Weights of a small mixture-of-experts language model, trained from scratch on English Wikipedia: 11 layers.
Below are experts of layer 5 (counted from 0) of a mixture-of-experts language model. Rows are named router (the router's row for the expert), gate (a neuron's input weights, with its number), up (a neuron's input weights, with its number), down (a neuron's output weights, with its number) and show model dimensions 0-191. Each number is 128 + 32 x the weight over its row's rms, rounded and kept within 0 to 255.
After each expert's rows: a language model's description of what the expert responds to; "raises" lists some tokens whose logits its average output raises strongly, later layers aside. This comes from a sample of Wikipedia text that the model never trained on.

# expert 23
router [162 192 108 122 165 142 188 144  94 131  90 172 158 157 119 154 135  60 163 184 166 166 116 131 116 141 198 163  81  85 118 104 134  92  90  67 123 106 149 103 173 111 113 126 171  60  98 128  72 125 156 102 130 150 171 137  94 176 128  93 145 164 166  82 169 107 103 166 121 148  88 162 113  75 122 145 169 154  62 189 150  51  99 113 140 105 162 182 134 149 158 134 112 103 113 103 145 126 105 142 137 122  83 154 186 156 120 129 150 175  99  82  70 174 112 122  96 125 151 204 168  78 159  94 120 152 156 109 160 157 129 122 156 129 116 114  82 150 107 110  78 137  85  96  49 133 132 104 146 159 179 119 112 136  91 149 132  75 158 190  82 151  70 129 162 156 124 107 103 129 145 134 112  79 119 134 149 136 126 160 132 137 116 131  91 127 111 132 153 108 106 144]
gate3 [125 117 191 123 145  99 141 126 103 110  95 143  79 106 145 130 149 109 129 118 103 181  81 139 163 155 123  93 106 146 126  89 148 150 162 105 163 180 138 108 189 161 163 181  94 133 133  72 139 134 170  98 116 125 128 129  59 124 132  89  66 128 145 173 104 141 109 169 165 101 130  97 128 135 110 124  56 154 111 133 171  95  91  93 170 128 104 124 116 129 161 124 190  86 125 141 168  77 142 137 108 107 129 124 132  75  91 205 184 128 212  46 113  98 156  72 164 195 142 127 123 117 126 136 156 159  67 183 119 107  98  69 185 137 118 202 149 152  94 130  69 100 111 114 144 161 130 151 153  91 121 102 150 144 131 152 116  99 102 153 130 163 121 136 134 120 137 122 138 165 189 124 161  88  95  57  84 113  89  84 149 126  86 182 119 104 111 153 138 126 156 107]
up3 [127 127 193 152 135 183 139 112 178 102 116  66 128 161  60 158  84 133 106 137 117 199 181 135 142 103 100 174 120  96 175  96 122 181 128 122 154 140 103  99 175 166 146 147 119 128 156 137  73 109 112  95  93 134  78 104 135 163 133 133 172 163  96  98 142 123 197 100  79 101 105 130 168 175 136 198 162 152 103 145 141 141 127 110 112 147  75 144 113 140  82 146 138 113 126 129  93 150 202 131 154  81  71 136 113 137  82 158 145 108 195 140  54 126 184 112  58  92  96  98 154  85 111  96 163  94  90 115  93 104 185 133 104 153  97  78 135 184 106 108 146 146  98 104 105  75  89 167 154 139 116 142 141 129 141 131 118 152 146 142 129 108 134  48 178 143 125 103  97 165  87 114  89 158 105 144 129  96 137 143 116 159 129 135 204 135 131  74 102 140 116 119]
down3 [107  90  76 159  93 159 138 124 122  92  85 104 124 111 165 154 101 134 141 123 152  66 195 142 174 116 133 106 184 167  79 171 165 150 126 108  98 179 132 154 164 101 103 156  97 148  93 170 157 125 153  69 136 179 128  81 180 138 128 128 141 108 139 140 138 114 184 115 128 150 133 137 110 172  49  74 106 161 109 142  88 122 126 143 142 117 152 201 136 178 112 157  64 109 113 134 110 202 129 104  89 178 153  75 132 149 148 158 136 132 122  99 196 136  49 166 127 145  94 139  88 122  94 114  59 145 106 155  92 136 149 165 153 131 114  90 132 128  91 152 120 123 122 129 148 116 115 107 113  42 108 149 171 169 179 105  49 134 163 141 126 137 112 103 175 145 118 116 104 116 169  33 146 103 118 124 169 101 120 160 145 137 111 118  89 169 120 142 162 105  80 129]
Description: Prepositions after verbs. Prepositions like on, by, in, with, over right after participles such as based, directed, released, and word-final -ing pieces.
raises: " the", " their", " his", " her", " its", " a"

# expert 22
router [112 150 193 147 148 113  95 137  84 125  57 169  75 122 171 149 101 169 121  78 101 151 105 107 197 147  85 108 139 126 165 136 138 155 125 106 161 122  99 154  93 123 219 108 104 148 117 112  82 126 125 126 139  92 111 134 129 151 184  75 185 108 107 200 168 122  65 108 152 130 110  56 172  81 135 132 182 119 166 142 188 128 165 128 129  79 148 137 149 129 149  96 110 122  65  94 136 108 160  73 122 108 176 108 170 133  97 198 146 162  82 133 176 139 156 125  99 123 147 151  97 153 152 160 146 135  87 113  73 181 131 141  93 119 106 113  62 117 138 166 127 150 123 153 121 170 175 141 179 120 105 112 170  71  86  88 151 107 196 111  83 127 165  93  74 122 100 142 106 131 151 174 136  83 113 117 178 119 118 103 106 126 140 127 147 125 168 162 121 142 120 153]
gate1 [115 137 102 145 123  59  76 136 128  95 136 128 152 139 115 141 110 140 104 169 146  98 173 195 187 170 128 207 154 106 126 108 107 111 138 107 166 129  93 137 126 141 169 192 110 105 124 129 104 180 126 130 192 139  82  85 163 120 129 190 101  83  92 166 128 102 107 164 119 164 146  87 105 146 148  58 148 148 174  54 117 144 135 113 123 174  59 104 103 154 141 114 171 157 140 163 107 157  66  95 101 154 148 127 126 195 120 124 163 161 149 154  90  98 200 125 122 186 121 159 126  94 117 113 182 188 114 156 147  98  85 102 120 148 102 125 127 166 116 181  82 163 140  75 132 102 100 117 164 137 147 116 105  96 102 106 186 155 144 130 104 138 115 161 175  85  97 157 217  96 154  94 114 116 163 143  88  90 152 156 132 123  76 154 104  83 128 117 143 143 116 142]
up1 [172 122 142 142  75 153 103 117 137 155 103 134  95 165 103 136 130 125 190  75  85 133 156  84 140 179 133 106 132 121 133 114 107 125  96 162 134 129  84 125 115 138 141 108  61  95 116  77 141 131  90 171  73 139 125 160 144  86 163  94 133 226 123 158 103 119 191  84 156 186 158 175 127 131  93  98 101 164 104 160 167 164 135 125 156  80 115 102 118 170 101  71 131 115 146 146 123 116 182 118 110 180 119 123 111  80  70  36 130 153  99  75 123 142 115 142 177 114 118  90  79 114  55 211 110 131 132 100 100 128 159 122 155 180 106 140 145 112 146 144 169  75 131  89 153 136 140 116 116 125 107 159 113 155 173 125 122 140  79 119 132 161 126 149 118 172 116 130 156 125 137 127 116 120 139 172 110 149 105 187 149 209 101 106 109 150  72 185 150  56 103 156]
down1 [170 155  61 125 150 101 134 134  97 107 120 137 148 108 111 149 157  70 174 149 139  97 191 161 126 206 144 121 155 118 103  99 126  71  74 164 144 109 147 129 121  54 141 142 143  79 173 154 117 177  87 108 151 159 143 126 116 141  81 150  93 126 133  84  55 119 144 152 156 117 110  83 143 149 193 126 123 175 104  79  91 155 141  88 182 109 152  67 162 146 108 134 107 150 115 117 114 110  70 131 180 190 152 116 195 106 192 114 169  98 100 147 120 126 133 147 128 156  91  89 134 141 110  80 120 136 148 121 135 128 147 118 163 137 178  54 103 140 160 115 120 139 108 121 211 172  45 159 100 121  79  98 186 168 120 138  79 113 116 157  96 120 145 142 104 158 106  95  75 126 101 148 157 170  69 121 145 111 153 140 121 118 157 122 194 144 110 116 162 141 130 146]
Description: Hyphens and word starts. Hyphens inside compounds like publicly-traded or toss-up, opening quotes and brackets, and first letters or syllables of words and names.
raises: "t", "in", "a", "s"

# expert 37
router [142  97 159 167 158 138 188  64 127 138 116 166 146 137  93 120 152 124 107 151 172 111 163 121  59  78 154 120 172 204 133 124 123 144 184 105 152 142 127 120 152  99 127 141 131  86 150  91 104 104 140 126 112  81 156 113 142  91 138 114  99  81 109 122 162 120 119 121 104  84 109 152 139 190 140 134  72 190 148 119 135 129 153  64 115 106 121 150 120 101  98 145 214  75 109 102 133 105 141 175 110 156 133 142 107 138 102 171 108  43 141 111 137 130 168 157 119 178 173  86 127 148  99  64 155 182 123 130 101 172  97 166 147 112 126 148 140 197 112 164  91 137 136  89 160 123 104  70 153 163  62 166 162 143 163 126 173 176 148 131 143 129  91 119 110 143 160 132 170 105 119  97 140 171 153 176 114 120 227 140 104 199 140 136 109 157 119 131 167 160  64 122]
gate2 [ 74  80 173 128  85 135 111 120  70 130 162 157 130 170 128 137 136 167  81  95 126 139 152 138 130  66 118 119 105 204 129 133 126  76 104 132  86 128  98 163 182 180 134 131 194 192 167 125 152 117 105 137 150 160  90 134  99 128 155 136 137  79 153 131 161 109 145  64 129 138 133 138 116  71  68 131 117  56 132 102 134 106 105 139 162 101 170 143 130 117 168 116 164  97 131 121 128 118 116 140  92  85  77 149  81 145  91 154 213 109 117 169 148 117  91 140 146  78 192 145  67  77 149 108 163 132 127 102 136 130 117 160 159 116 107  61 132 137 152 157 142 130 131 159 102 112  87 103 101 135 112 110 202 120 134 156  86 162 151 113 113  37 196 113 136 109 125 114  79  83  55  94 140 164 114 104 181 120 147  79 137 121 154  79 119 146 121 126 144 123 180 101]
up2 [149 129 112 136 136  98 169 141 106 124 139 136 136 126 137 188 178 138  76 119 163 118  87 111 156 108 175 122 119 154 129 172 137 129  80 101 114 179  76 109 132 163 117 125 156 102 133  84 173 104  81 102 152 138 101 141  80 156 194  61 110  88 129 134 127 174 113 157 159 115 121 116 177 133  74 131 124 106 129 100 140 144 138 198 101 110 132 140  81 229 134 152 114 104 143  59 112 170 111 144 144  56 186 173 157 141 154 113 172 159  98  55 108 103 100 167 121 124 111 116 131 161 195  98 120 104 118  95 147 146  95 120 164 134 145 135 128 131 141 213 134 105 127 114 161 133 110 181 131  77 142 136 175  52  95 108 164 150 151 158 121 129 129  63 158 165  54  91  90  68 155 151 103 146 109 182 185 138 136  83 116 152 117 127 158 137 142 169 155 142 106 112]
down2 [ 60 120 172 184  84 141 171 119 133 199  74 184 136  55 113 118 120  99 217 160 133 172 148 122 118 190 144 119 133 125 120  60 102 173 161 185 172 134 172 138 154  84 117  81 129 154  98  96 107 150 149 124 107  87 158 159  77 133 130 120 108 126 143 130 147 118 147  86 150 109 128 133  98 151 130 167 100 181 112  74 122 112  91  97 138 105  95  65 140  94 122  66 184  94 124 164 114 111 125 135 155 168 107  87 101 124 111  98 123 114 164 103 107 193 131 126 129 155 128 151 134 147 141 114 135 193 188 110 123  46 126 194  76 129 155 114 148 142 184  71 134 117 157  69 158 142 202 143 128 121 149 104  76 162 111 141 170 103 136 141 142 145 111 104 123  86 116 112 142 105  76 116 149 107 178 136 116 123 161 130 142 125 183 116  93 125 127  97  86 113 101 148]
Description: Closing marks and years. Closing parentheses and quotes ending titles or lists, brackets, and years after in or months, such as 2008, 2019, )", ",.
raises: " and", " in", ",", " |", " at", " with"

# expert 25
router [139 169 154 163 144  80 110 129  87 155  61 164 116 149 128  99 121 149 154 128 135 140  93 121 137 158 141 110 108 117 124 163 136 154 123 123 132 102 101 160  89 120 138  46 142 126 102  85 137  98 168  97 111  92 134  93 125 152 165 147 166 165  76 169 106  91 161  33 132 125 105 144 190 160 140 146 221 107 124 126  97  93 170 157 135 165 115 196 146 115 105  88  95 108 143 136 173 151 184 143 105  92  98 113 121 105  94 227 166 147  84  79 108 155 118 122 158 112 121 110 124 139 139 139 162 109 196 158 124 166 121 147 157 136 169 114 106 148 106 141 163  78 135 143 167 101 158 119 105 155 157 139 102 120 128  96 110 158 154  75 100 116 122  73 107  89 114  57 117 146 118 142 103  77 121  76 135 116 156 142  86 151  96 188 151 180 213 111 152 111 133 202]
gate2 [ 58 113 160 155 140 172 135 101 156 166 117 143 174 156 180  55 177 165 128 118 144 128 116 141 111 101 146  98 140 139 130  90 177  87 111 189  90 176 187  75 104 146 180  97 134 173 151  96 166  90 172 116  92  57 175  64 133 150 160 137 115 128 118  88 134 170 116 104 136 105 182 149 133  74 166  56 198 124 109 132 138 119 162 139  90 104 154 105 143 106 190 103 119  66 182 146 120 146  94  99 152 124 108 132 154 119 132 132 129  96 123 145 126  73 142 142 106 159 135 154 137 145 190 109 127  84 150 129 134 163 110  79 120 160 100 129  92  77 127 164 116  70 130  83 104 103 107 103 158 134 117 163  90 166 146  60  91 142 168 139  99 143 141 144 108  69 168  97 151 150 113 116 139 131  99  84 129  69 159 117 114 121 167 132 105  60  89 136  96 148 150  85]
up2 [159 128 122  99 152 136 142 123  81 144 115  29 172 173 171 158 169 138 156 100 125 145 155 119 111 119  98 131 146 160 156 118 112 134  93 143  99 112 167  58  98 182 104 141  85 107 112 105 102 152 125  97 106 140 122 181 118 122 131 118 138 163 160  58 151 100 173  73 185 125 126 126 161 101 228 150 142 131 125  66  98  97  96  91 151 173 172 138  88  70 128  99 108  98 151 154  63 135 135 151 116 143 150 160 129  80 125 154 104 198 138 144 126 147 196 168 151 122 181  83 125 143 150 152  87 130 102 142 152 141 194 126  69 105  69 120 100  82  95  94  92  83 158 116 124  78 176 146 105 159 151 154 158 127 124 127 109 221 100 120 118 141 124 106 117 119 120 116 136  93 140 179 122  50 112 123 105 105 167 174 170 128 155 146 148 122 138 145 162 122 142 143]
down2 [ 80 120 138 128 164  88 156 111  59 118 136 114 172  91 102 126 120 144 133 131 114 135 149 110 150  78 170 111 145 125 138 128 150 197  95 173 160  79 119 167 142 101 103 185 112 143 149 136 142 174 157 135  56 125 130  86  55 160 135 169 141 130 168 138 158 198 162  75 121  87 159 220 174 135 123 134 141 116 155 165 115 108  81 109 136  95 141 138 110 121 105 108  74  93 126 108 170 109 151 167 128  78 147  90 145 169 137 123 127 131 154 114 116 155  90  86 101  70 194 130 116 143 145 140 171  96 116 135  77 108 136 115 136  86 145 136 124 189 147 123 128 153  91  93  62 164 193 149 146  89 123 152 172 131 128 147 138 171 136 155 146 116 142 152 149  63 120  41 168 162  43 131 145 163 118  83  98 125 105  68 174 121 173  84 117 142 130 101 107  94 124 130]
Description: Apostrophes and word-starts. Possessive apostrophes after names and titles, such as Grey's and site's, plus first pieces of split words like la, un, con.
raises: "s", "ish", "ed", "vin", "si", "dale"

# expert 15
router [153 110 147 136 140 141 100 128 106 144 188  77 129 121 147 176  94 115 123 121 165  93 147 135 107 101 170 127 128 152 149 127 111  99 190 119  71 152 103 130 153 106 134 170  64 164 161 131 156 129 108 104 167 164 175 133 158 131 128 111 126  64 123 151  51 130 147 142 151 175 168 136 143 122 174 114  89 153 106 106 147 179  97 145 145  91 171 130 138 168  77 210  70 157 131 186 162  56 114  87 146 182  95 134  94 141 114 137 122  93 178 120  71 130 147 136 128 120 126 124 148 115 122 173  93 117  88 107 142 100 127 107 142 120 122 109 176 156 118 170 137 152 110  91 151 140 136  64 173 142 191 144 112 120 110  95  70 128  62  68 167  98 102 218 109  93 184 133 168  90 111 132 117 158 161 138  61 131 132 136  97 123 145  67  93  80 156  82 136 144  89 152]
gate1 [ 97 137 123  96 136  78 114 174 138 134 143 144 128  66 147 156 108  90 204 104 130 111 174 174 145  92 148 108 109 170 142 130 134 115 161 170  95  86 133 155 128 158  58 102 113  65 200 112 135 185 114 184 123 142  63  95 144 126  78 135  89  82 154 120 103 140 157  89  96 110  93 158  98 136 137 145 174 111 117  80  81 119 117 140 128 153  75 156  72 125  57  99 145 103 121 175 111 106 127  97 139 109 130 114 121 141  98 157 170  73 146 156 126  10 120 125 130 164  98 151 147 126 137 126 156 152 123  73  97 138 158 125  84 213  94 146  97 174 141 121 144 171  94 110 173 139  98 127 178 125 119 123 115  92  90 135 122 118 144 134 110  56 122  90 146 134  74 146  91 128 131  88 119 138  89  85 113 137  86 122  95  91 193 105 158 133 111  97 149 142  91  91]
up1 [138  83 124  94 129 126  93  81 155  93 121 155 175 166 183 123  97 147  78 149 169  97  87 148 139  79  98 154 148  87 141 128 144  72 118  95  93 121 144 125 126 134 164 182  65 154  80 146 124 108 140 130 184 128 150  69  78  96 125 155  95  91 113 202 146 100  68 122 128 107 144 117 180 141 116 173 128 113 182 116 166  78 142 138 134 155 117 154 130 167 128 142 129 165 105  81 103 151 172 147 105 143  68  98 117 130 157 144  92  99 141 179 137 152 181  88 124  95 128 108 104 124 151 107 157 141  98 146 124 194  90 160 111  99 137 124 140 171 123 152 158  97 118 146 102 128 179 130 119  91 134 115 130 139 180 133 158 101  63 195 163 132 188 177 173 119 151 125 133  55 122 130 195 159 127 118 115 215 127 188 142 142 123 134 175 166 156 113 177  77  75 156]
down1 [144 176 138 137 150  76 202 169 158 114 128 116 103  71  97 186  90 109 119  99 118 159 149  38 140 153  92 117 177 127 164 131 148 147 113  74 214 169 103 106 130 110 107 104 116 161 129 132 147 155 155 127 162 176  80 186 158 125 146 140 149 129 109 139 155 138 122 109 111 179  85  96 137  94  77 110 158 178  78  97  84 220 152 157 128 160 168 119  91 122  90  79 100 146 142 133 134 142 154 161 112 129 118 108 107 151 168 141 161 142 118 108 187  76 123  92 185 135 151 103 176 100 127 155 157 148 127 135 140 125 104 140 175 137  63 152 156  81 135 149  77  20 137 115 118 110  87 174  88 143 118  87  95 121 107  89  52 115 126 132 136 118 123  98 161 108 118 167 147 197 134 109 102 134  98 178 148 130  99 107 102 104 142 147 123 143 126 133 118 138 126  87]
Description: Infobox punctuation, coordinates. Colons, commas, newlines and dashes in list-style infoboxes, especially coordinates lines, Coordinates, degree and minute marks, taxonomy and address fields.
raises: " way", " ", "\""

# expert 17
router [ 93 133 125 174 132 109 160 143 163 100  76 129  59 141 129  92  57  62 189 163  99 149 152 127 109 172 142 129 133  82 146  53  70 130 141  92  70 139  77 176 124 112 134 137 150 126 112 124 147 121  75 148 145 143 103 177 115 125 180 182  87  95 102 125 182  79 177 141 126  68 163 140 141 150 109 127 178  91 142 102 149  99 104 136  97 129 118  98 141 152 116 109 103 110 155 157  97 150 162 117 132 158 139 186 140 147 120 128 158  89 122  94 125 106 140 171 145 122 146 116 112  67 195 139 129 193  80 130 143 157 138 146 151 193 116 100 174 145 196  75  43 181 112 159 125 146 163 130 134 128 126 193 170 143 114 123 130  74 156 162  70 128 125 131  97 139 114  90 146 156  83 169 166 113 116 157 140 123 109 117 135  92 175 167  98 154 163 114 129 127  76  91]
gate2 [119 152 129  51 139 110 171 135 137 173 113  99 117 156 161 103 176 153 115 126 104 135 171 126 195 151 108 112 128 142 127 112  86 147 161 145 137 188 143 126 127 102 114  63 100 116 135 156 132 116 100 153 155 142 111 124 152 127 171 121 118 134 145  94 119  53 201 226  86 125 119 112 176 175 153 133  46  91 150 155 114 188  68 193  92 167 130 151 127 143 117 147 105 134 131  96 115 145 180 147 137 139 130 103 143  90 163 139  82 110  94  78  88 109  96 131 137 128  80 114  93 139 143 119 116 101  97 115  88 169 140 147 112 104 118 138 233 142 143  82 115  86 144 124 122 105 139 135 106 122 140 149 128 105 165 107 142  74 122 144  76 124 116  71  80  99 129 105 100 104  87 131  73 163  77 143  99 182  67 133 120 113  72 108  96 104 171 130  57 146  69 140]
up2 [207 112 156 141 116 135 117 119 136 158 113 113 145 103 135 104 146 187 140 107 122 130 143 148 136 135 154 190 140 124 166 158  70 114 103 125 109 107 112 111 177 161 168 147 131 120 189 163 130  57 115 117 112 132 161 123 135  69 113  97 124 126 121  70 146 184 146 175  62 122 162 125 107 140 178 147  59  99 144 158 158 110 171 143 133  60 157  87 138 121 116 117 135 106 133 141 110 107 110  43 123 117 113 157 115 126  81 136 154 152 133 102 109 155  96 117  85  87 139 107 152 201  81  98  79 146 174 128 108 147  99 137 109 153 149 135  45 179 165 141 150 156 188  93 152 144 133 127  90 157 122 114 101  82 150 109 126 134  93 123  50 133  51 150 160 112  86 115 146 129 137  92 135 142 151  74 140 149  88 107  98 188 139  68 110  86  84  94 210 132 180 141]
down2 [ 47 122 127  87 130 109 120 167 157 132 106 124 137 130 181 174 171 149 109 107 126 133 184 126  94 182 124  98 142 101 127  40 134 146 107 159 123 192 134 141 149 134 113  75 115 106 145 132  73 134 126  93 127 134  80 142  55 160 141 121 130 148  94 104 110  78 214 157  83 125 155 139 168 125 138 159 131  90 113 158 131 130 144 189 104 136 177 113 114 121 113 216  90 127  85 152  95 153 165 177 139 107 166  96 174 115  75 174 106 112 100 124 175 136 123 133 129 141  91 119 111  99 184 123 142 145  99 139 144 106 164 119 118 146 149  91 185 105 126 108 107 134 123 150  71 182 108 152 108  75 153 111 122 133 135  62 171  95 112 179 106 135 144 123 118 164 131  98  86  74 120 167  71 118 100  66 163  77  83 163 129 149 102 137 186 141 175 131  55 127 125 102]
Description: Digits and parentheses. Opening parentheses and number pieces inside figures like populations, measurements and scores, such as (1, 8, 00, 6–3.
raises: " in", " on", " at", " as", " for", " with"

# expert 21
router [112 152 145 116 133  98 115 109  42 179 165 153 175 135 147 152 137  84  83 101 101 154  99 131 105 154 105 139 115 122 101  95 126 151 111 101  95 107 101 101 109 192 133 153 127 123  86  94  67 166 123 170 125 120 169 126  80 134  79  86 116 123 188 168 135 141 125 110 115 146 126 109 121 107 141  89 113 119  98  82 106 118 162 125 151  77 146 167  85 117 150 138 129 141  61  72 120 120 142 111 116 188 147 135 153 127 171 146 125 131 147 188 102 121 134 126 141 106 142 165 121 140 150 123 106 133 160 122 108  87 109  99  75  89 155 168 163 204 226  79 144 102 115 164  84  80 135 123 156 152 109  70 138 130  95 154  84 127 220 142 153 117  61 108 133 122  93 160 168 159 136 197 167  90 185 159 192 140 161 118 146 113 166 104 174  69 157 146 101 139 108  86]
gate2 [ 78 148 136 124 129 140 120 175 126  96 108 124 123  80 119 157 184 144  95  61  79 122 109  62 165 146 119 117 103 151 112 138 132 107 125 159 159 148 116 164  90 142 141 204 123 204 149 168  75 110 100 130 113 159 132 165 159 116 171  67 125 121 144 149 150  90 117 100 107 145 162 139 191 121 110 107 134 205 171  99 148 164 145 141 102 135  85  60  57 125 134 135 121 161 150 117 104  77 114 121 117 170  98 150 109 108 122 162 175 148 115  53 111 102 120 174 122 112 150  96  66 133 139 139 145 120 153 109  55 212 117 133 104 157 143 127  93 101 152 107  90 120 116 103 142 165  75 120 132  99 142 147 183  99 125  85  99 102 147  78 183 139 120 150 124 168 187 170 171  95 120 156 140 181 167 134 140 104  45 101 146 101 145 128 125  71 124 139 100 186 133 123]
up2 [135 203 159 133 103 117 140 159 135 165 111 146 135  86 134 128 135 129 140 130 155 107  75 120 141 179 186 129 137  99 139 158  53  95 115 140  88 168 151 180 123 165 129 152  90 193 147  56 129 146  38 131 141 156 118 156  55 144 153 140 149 129 138 137 144  95 141  99 144 112 131 111 172 134  88 224 166 107 105 104 130 149  82 185 147 114 150  48 115 161 107 105 101 154 121 140 146 116 144 161 161 112 112 196 164 126  74 102 206 182 114 102  82 122 161  94 147 116  83 114 195 102 144 156 100 148 155  91 159 136 138 119 133  59  98  97 163 175 117 137 145 160 109 129  62 114 115 164 144  97 115  93 132  81 130 159 113 139 139 107 127 139 127 188 129 143  88 133 104 128 159 149 151 162 111 153 114 130 143  98 153 116 198  91 170  74 157  99 106 144 101 127]
down2 [153  96 132 118  75 163 176 127 117 187 158 129 156 117 110 123 150 123 151 153 118 105 131 159  79 150 104 144 168 122  60  70 102 144 112  48  94 117 172 123  98 130 149 150 129  60 151 205 192 103 158 125 122  82 151 150  81  85 110 108 159 147 145 138 161 157 118 147 138 125 159 169  83 138 133 145  99 116 142 154 118 129 137  90 148  96 151 152 140 181 120  85 120 102 128 118 141  85 178 130 111 136 134  77 123 178 121  83  52 189 152 224 174 125 203 118 130  74  80 118 132 105 127  84 182 127 126 130  99 103  96 139 159 166  99 157 140  67 155 166 151 112  30 115 125 109 140  99 108 163 107 122 153 128 163 205 179 117 132  93 110  80 123 126 137 137 120  97  84 128 146 155 152 121 121 125 136 143 159 104 132  94 147 104 107 154 125 138 175  66 103 119]
Description: Conjunctions and prepositions. Linking words joining phrases in running prose, chiefly and, to, with, from, by, or, through, including.
raises: " the", " a", " ", " an", " their", " his"

# expert 19
router [123 112 160  70 187 158 139 157 121 141 120 118 160 109 148 141 144 126 182 123 133 228 101 140 186 113 135 155 131  66 116 106  90 104 155 190 171  82 116 106 163  87 133 181 125 174 112 156 114 102 157 160 129 163 116 159 147  37 132 105 163 110  98 157  87 102 187 131  63 158 138 142 123 111 146 203 106  62 129 135 115  93  97 141 157 159 132 111 152  73 121 120 105 120 136  73 134 121 142 123 175 106 118 146 177 118 137  97 133 230 102  95  97 114  89 158 182 103 120 126 141 155 124 139 139  80 171 140 115 153 138  93 143 167 151 141 166 126 102 152 115 138 104 170 154 176 151 103  87 157 189 121 155 114 132  98 123  90 152 156  88 123  85 143 139 109  97 147 131 150 199 136 188 110  62 164  78 110 107 132 152 129 112 132 145 113 108 137 153 102  58 104]
gate0 [168 180 120 100 123 100 102 150 117 183  77 144  81 130 170 147  67 122 160 119 106 135 113  86 130 169 157 117 120 130 108  96 191 120 160 119 122 167 131 153 130 175 116  87 130 140 145 117  79 109 109 147 106 124 132 190 101 127 130 133  66 166 153  97 192 113 155 140 108  32 172 124 140 146 121 110 129 179 115 108  54  67 113  86 128 125 137 166 167 191 109 112  69 153 122 111 183 202 161 141 104 117 155 130 127 170  61  73 119 180 120  86 134 124 129 112 174 159  97 149 114 106 184 159 161 162 119 164 135 140 115 117 131 134  80 140 101 136 122 109 137 173 102 109  67 131  73 150  93 166 146 127 112 228  69 114 120 137 134 160 111 134 118 155 181  96 120 147 132 148 185 102 136  93 104 150 168 149 145 140 102  92 143 117 161 106 138  85  80  90 132 159]
up0 [155 153 149 110  91  64 113 102  65 158 138  87 130 133 171  90 145 200  93 135 166 120  73  97 107  63 135 129 118 141  90 146 108 130 117 133 150 125 163  63 119 136 120 115 110 153 121 159 129 144 139  68 164  79 135 173  91 170  84 138 157 154 114 142  72 162 105 114 113 149 168  82 175 119  89  58 152 112  87  97 117 159 103 164 105 193 155 173 161 133 114 112 111 187 149 165  99 135 114 115 165 193 105 164 144 148 115 157 191 118 119 137 106 119 145 114 103 146 147  97 143 154 137  82 118  82 119 164  78  87 156 134 159 117 160 161 122 173  95 166 127 102 104 131 158  86 100 131 114 108 109 156 107  83 111 157 109  69 114 160 222  95 162 119  74 135 161 223  92 184 141 150  86 129 103 124 109 129 127 115 138 160 138 169 123  95 163 147 152  88 105 165]
down0 [140 128 133 142  48 137 185 108 144 126  96 147  77 130  98 153 148 149 176 115 122 170 162  81 160 120 157 133 138 111 111  76 141 117 137 113 151 184 103  90  95 113 105  91 151 125 151 111 173 192 111 172 105 138 122 122 210  84 151 110 135 137  84  91 134 137 105 156 106 140 145  79 151 146 120 103 160 157 195 136 148 115 107 113 123 147  73 102  99 127 150 138 110  99 149  83 113 195  93 146 136 149 141 135 167 215  85 102 135 144 137 141  84  93 148 171  94 137  94  89 112 122 197 120 162 158 152 150 172 157 144 181 105 154 121 147  98  93  79 130 137 124 161 110 104 128 102 132 133 115 173 107 108 161  83 112  58 130 140 161  84 130 165 122  59 173 114 138 152  96 164  53  94  55 109 138  74 134 111 118  64 178 139 191 140 153 161 142 105  98  99  80]
Description: Line-start name pieces. First pieces of words at line or table-cell starts, such as La, Le, Ka, Ju, In, plus quote marks and heading markers.
raises: "ing", " and", ".", "land"